config.toml
d_model = 320
n_experts = 40
experts_per_token = 3
d_expert = 192
d_shared_expert = 0
activation = "clamped_swiglu"
normalize_top_k = true
init_std_router = 0.00679
tie_embeddings = false
train_tokens = 643500000
dataset = "wikipedia_en"
Below are experts of layer 2 (counted from 0) of a mixture-of-experts language model. Rows are named gate (a neuron's input weights, with its number), up (a neuron's input weights, with its number), down (a neuron's output weights, with its number) and show model dimensions 0-79. Each number is 128 + 24 x the weight over its row's rms, rounded and kept within 0 to 255. Numbers have three digits each.
Before each expert's rows: a language model's description of what the expert responds to. This comes from a sample of Wikipedia text that the model never trained on.

# expert 18
Short syllable pieces in the middle of words, often foreign or taxonomic names: ti in simulation, ani in Botanical, per in Angiosperms.
gate0:115134159122179154168107125167121188159170089160125152158092160153111127145149101104161133077121127143130132137097153149125131107131103136148123148122112154126151125131124129167134097123128098153131095127124143140135108098151117115150114100
up0:105130092136129140128097115153138141153179126155175127141124111107158124154110126108159171140172091088108060094155141109112121095092138123110130122114137149126147154157092092122089122138142125172092109110167141137085134130083180119167131100
down0:135119174150097106099154149127102126134116207144139111101123102124078116152126135152181137136129089119103136142111126120135130125147079125122114128117101118112100117175160145179090131133140109122155176121168120151167122162131143146116108079

# expert 32
Common nouns and their final pieces after the/his/a, such as team, film, government, album, -ation, -ity, -er.
gate0:097118104122153117099095114102163120135087154130155109103171153137085095141109112143128099150104122159085124166124127097127153144162094166142155143180114117094115112114130124154118137141120125171140140131139123126146162098098120108159116106
up0:143128129126076143131097130108107137176156127163118131143151112115128184130092159124108102154076134147169117101150109128127174098145163129103135091138105106128137106086081107125111125150159139114092097121146117147127102174105133146138155146
down0:143137157160107163105102138158129139127120112165073112136112112136142115157121137144116130133106142102072114153137134133112146113131157164148115100137103098135129101114108102138179123068137129148129145132117150138131123142175120125073113099

# expert 11
Final word pieces of foreign personal and place names, especially Slavic, South Asian and Arabic ones, such as ić, kov, Khan, Gujja-r.
gate0:137114180144071145149114108146107159139146109131112142130153143122149115093150090163097105096170139146123149138106137146156093086126133110123114144115144140157122125095150134098082156110087129158109135115146095099097143104159141094144127122
up0:146142215142148122121103149131185138098136129140175120142119193150127095112119117080128161122130093152087141158110151165130135122063109122142106148148181142103127081093105133165144123134131158082144153191129096129145139139155098156157128135
down0:183183086092142138138119122141112108179078111123127135144081155147111162133145125104125163087147193097154133111104095137107130162141133082157093155140107134095153193117112115126159114119129120147135123130131132128105129140132084137108183149

# expert 33
Capital-letter word starts after pipes, quotes or dashes in tables and lists, such as W-riting, Cl-oy, Ref., plus inner pp in Sho-pp-ing.
gate0:133127162123160111131156117109093159093139140118140172125097110120117100122103144132146105086112168102156145125111079120102080094080102137121067119095152122127116109142147121095138092129150142107090135172158114110103158139136106120143162123
up0:085105145158136169138134133128108108139131177107129162129097106110107156146108172144119143096113156147172142122129118121115103144175091127108126082111118143131110090123137147034131100153168162118094111178134094157144151105159106120147118130
down0:101154133116161156107126117110163096119149116083127144138149131147112106092137127155125158164154122117132097122133108110099146132172147151143151104103121127102108121145197149112136127163109122167127130128162143128118076157122123137150155156

# expert 0
Punctuation and symbols inside text: degree signs in coordinates, heading equals signs, possessive apostrophes, hyphens in compounds, e.g. °, =, 's.
gate4:112101124113147125130152132142154162112120154116163175138125129103141122090101135118143134091161073157110098133136108119170095130168163177104145099128137119144091179092110158137121133142060053156114129125118106081146168135115139141133112102
up4:132129111118128123109160136157092156103175113123122111110119136147145104129096146156151176121146110130068135113109140117136116079103118142106097098156114126152130099126111153094143122090121109126119127144117120185104106159104178142147141094
down4:143139100120150171094120136190103111120111118090110134137149097135154135114109141124099138125126080119133134128096155127101181131086152111112115148107124133160084169106132094107108111107118121147187138114134082164137142124116107088131111148

# expert 35
Stems and middle pieces of common words in explanatory prose, such as use, control, promote, imm-ine-nt, acc-ura-te, Dis-ea-se.
gate0:102113129154110079148122121155149130147123120151164114154113073129199104114135146145144129121138128130118125112125154145131117142158130142087160157136129083085114105151122103126138138122093103143130160104112131146146146108097136122121124109
up0:117121116104120153164108151107150106153165114134113114182154138198105140135137097113120122123140114073154085110122138072112162099158098108124107129136145132132115127090114149127109081138137152090155144157112189132125102126159134136136124117
down0:155136149127152158115086147142115092132140136113128118076163118088101131146142106157126125139118135127132127122142138147180171159092121145133139145131118152108131146175114137137151143128083105169127156115117092118121138106074096146101137127

# expert 27
Word pieces inside Romance, Slavic and other foreign names and places, plus US states and continents, such as João, Lopez, Carolina, -ville.
gate0:122142095099113047129146120153151117129132122154093109139099147151136107150057142148069121120098151088124104135085155118136142093139202152128133130150148143109169132104119121135142158137140095112107127111084126150183120109130111149157098160
up0:173180166140116168147090110157140121155152117139144172118143152154134103114146123124144089157112155135149106134123128141125113138145080117135116113128126146104081140132113127181090118124165158127135177129081150127128167148146090109120072143
down0:165137135150121114127130102124124114134141131162134114120140101120165113122138097120176101150117104148105129070136134142135147137145106160179111118103126189096131073132125122140150144127118140135117117083128125132119166088162121140116107115

# expert 22
Opening pieces of a word split into parts, right after the, a or and: ass(embled), ins(isted), inter(vene), un, re.
gate0:080135156131124166139132135113165115158124094116113123118141093124137102124120135098112128175105129114136105109143139132108136120157116139132121127126129119093162141119097144080178116136124101137128149129139147118122120103119126092127142090
up0:127107149122151116131183093117133109151143116183186113076097124143107143119155137091089145158102153088126101114155154129124152115157125126147103147104094143083148125164068114127116107141134187105104150108111112106141121147081063120120128122
down0:096127154138115151170096104139149113137161123165117135127127151118129157138147144114137121095133097148148133115138096062158135131122112147132110175156160154101168108151130106137132093128118134157126114101149147129125093154142162123130146117

# expert 38
Prepositions after a noun or verb, introducing the next phrase: of in "title of", in, to, for, on, with, After.
gate0:120155117098134153140120133143108124142127134116140143104162128117112153110119158107146096135136132115130160157160128135127173112126115081175167142124126129135133070123104150117122109143070135116139098103117130128104133121130136125160166095
up0:113170124110127102144110122123146121114124118109153158078138143119127139114146111131170124168113169132089137111095137107160129181132106077133167128106123162129129111119119110089101142162156135134151085178155145108119099123104123142127165112
down0:082104138122110155149092106123116122125181117150123135159106137132077140145104137130064095133114126103163121173158116127092128132152134124093129150143115096124145128096188130133121102130077101115141121102128084157129142122159116147098139149

# expert 4
Word-final endings completing verbs and nouns, mostly after was/to/were, such as -ing, -ed, -ated, -s, plus up, out, made.
gate0:140148141109103136154090137123156135155125095099142102107098162139141100149163167104111110146121116162144160119134123140170128103097170111150145146074146078123107099085145140108121089123147127124132100133122130095118153091139148174146122150
up0:131079151133091104146128123175073116151125076148114107132084140139148111155184123116141146109121111095117130158114072096113128113104126116117114155145120114173081147168130114125146109101118116116150114094118156100140096139147148117142119114
down0:110122115120119145120121145154124128120129115102132107184115142125079177096157147138136133166127192188125120155127135137111125140145157126123154097113160102145121090147121086128158102106110116141131087116139096117104090172090147104127192121

# expert 16
Pipe separators in tables, especially the pipe closing a row or following a name, plus semicolons and colons in league tables.
gate0:125108110062121108149089134148157161125146143130121146120147154163130166133139137123135112153098184152145114131138111140110123135132106179149149162109161118183127132174139124151141116159143141123130090109084122135145181155127128136145127127
up0:138096125126119132080104091163141150133132154138162129153160127097131178156133119118179131154131147101109107122097137116139125201110117071101093135168136127174103101087095146117148148142108152118130102129124045148130134091156112135119088123
down0:142095150128127122120127072118135127134099131161119086099111104162085128155109152085174165130134160132128126132157103091142146136124129134134111143152139125178134129139059105158132126106117124115118143096115139098141118152108098105146165135

# expert 7
Field labels and category nouns in taxoboxes and infoboxes, such as Order, Genus, Species, classification, music, language, often before a colon.
gate0:152150113117137146128123137132129133118097128108123144149128089138159143147133135160144130127188163120148089116122118136139072115154119134150164107068138160095136171169114116133174125123109124097121148123104114136134158125129079110116147150
up0:114108126136129143133119181136123097109120102083149136145086139141116147132125137117115123098126113107136175125133157134140118133138159139142109113090153146119120080137117132120146172178130151111157115160121105064113138145145144121138154130
down0:106128156161138149121176119118133092172079134146118137078155134143140083106140134111116095116122118078095114111142176114159160107137102139128122173123099112110126103127111119130135174168081116121100158138131126117117142120151104116156161153

# expert 19
Nouns from sports and competition writing, such as team, League, Cup, season, round, player, playoffs, including pieces like Wome-n's and Set.
gate0:116127125124137137101143091116117179145138103163118149106112109122168150100140103146132143117112123078171128091131106103150139153082106143138111083147144128120136111097165136126170107119134083143167121170147105148189143123120114123125128144
up0:134172116132102116113131112138124091129100122133110134156098136106165099133119132148132088156078121148115139124100108116137201130144157110112143145145142113129118140125148143114101121142118151131106118161141134169149141129124125157103085160
down0:131112117130163133139140109151093148124120060120129167111119134184111141124105090119112118102112119093097120123090098116179143111107084184135121090145125110114111154113080132142110122114131086152189129133131136130083139139129148131102160158

# expert 8
Cell contents in sports and statistics tables, especially em-dashes for empty cells, numbers, Total, at before away opponents, x, $.
gate0:145130136087167105137154106111178115083133090117151122095136082157085137117130125111128145107129114110125165170114159146151083175120142117162132120143101116132157142133145111122098066102144135148160147128125145107157080140135110141117048167
up0:142110117116127105112172103147173066059149067091174126164127082145122115099092112147129133118145079092129141136143143142110134132097114129131145125151116103142146132183128089119096107134131159141123149144081117145129153153075135148137114153
down0:138169138124141124143164125113155088156119131124105113155158129132150111159124134125122100149117106138133107110139107167152121096154119110123168151132125117115118163109119079154122155143167155140081158135194129157092101078101114124098137114

# expert 17
Short lowercase word starts after an opening bracket or quote, plus foreign-script pieces, such as (yo-uth), (be-ef, Japanese サ, Greek χ.
gate0:123137109121211108130160100134153151122120132126124123119136117171160143082119124075139124144153080112156116167104158158139129145123145152157140120137163151120157121122144116085143093141098129158142106165121142092110163112141101134149126110
up0:156120105119094165141150089101130138114129116143120105131107117139107118116128140121151126149111100119131143159109117136107131156117122169124107154142132151108177140108113155118096109102109105123118122118141132118142139108141117113109109152
down0:120115186137122121132133161129108124159104162157137151079145162129119112135081161118143133110126132126138173140129122122134109138107160139115139124143103147079102086100119145124174135132123079162181159095121166140166142119165110194092166125

# expert 36
Colons after infobox field names, list-opening hyphens, and pipes after names in tables, e.g. Order:, Born:, Sponsored by:.
gate0:121120128092130141131128134151136109136114126144088135114102095156134147110135124103099094136167154117140127113126116099120134097167144127122189109132101178099111101120096131128127070113130137142134108135165144152109159137177104116121129134
up0:108079145149107103112124150147152136136135174121123137100162129117116135195129128107105115177092080087116161104123129073131120178136114100120132144166121110133098079143141134106128100146108134113116123128132127102103165125074161102157185139
down0:133125121159137172130173116171136085125157143121130117126080138182147130135129137123110155145156113106092145121131102115126098094108100138135138117120163120136146113107149119103122099140129112105127139161091119159123122116144125135125135107

# expert 1
Mid- or end-of-word pieces and common nouns in ordinary prose, such as sed-ent-ary, ri-gg-ing, day, mother, example.
gate0:113173120137111125067137166117099119105127113189151143136074126108104115111119118112123122134145144115112144156140137128126116131179130179136110115146122122099132070110056138160160122131115140135101115136130077124137140117153117157101116154
up0:119137120145086159120127125142102110118138089130153140122092135098119145128161156140124158150158120130168122137140109133075125100138126094118149125113139180114124111174080145159134106120116171150095144102121108112143110163128124140099061148
down0:131115084163140154131089143147118119119105176130145126135141082113135126139165131122123107132126108120074128121145158179138136138108153119115121135124166133124110128142136121126108090155111111124138145092159135131112084182140141134177103163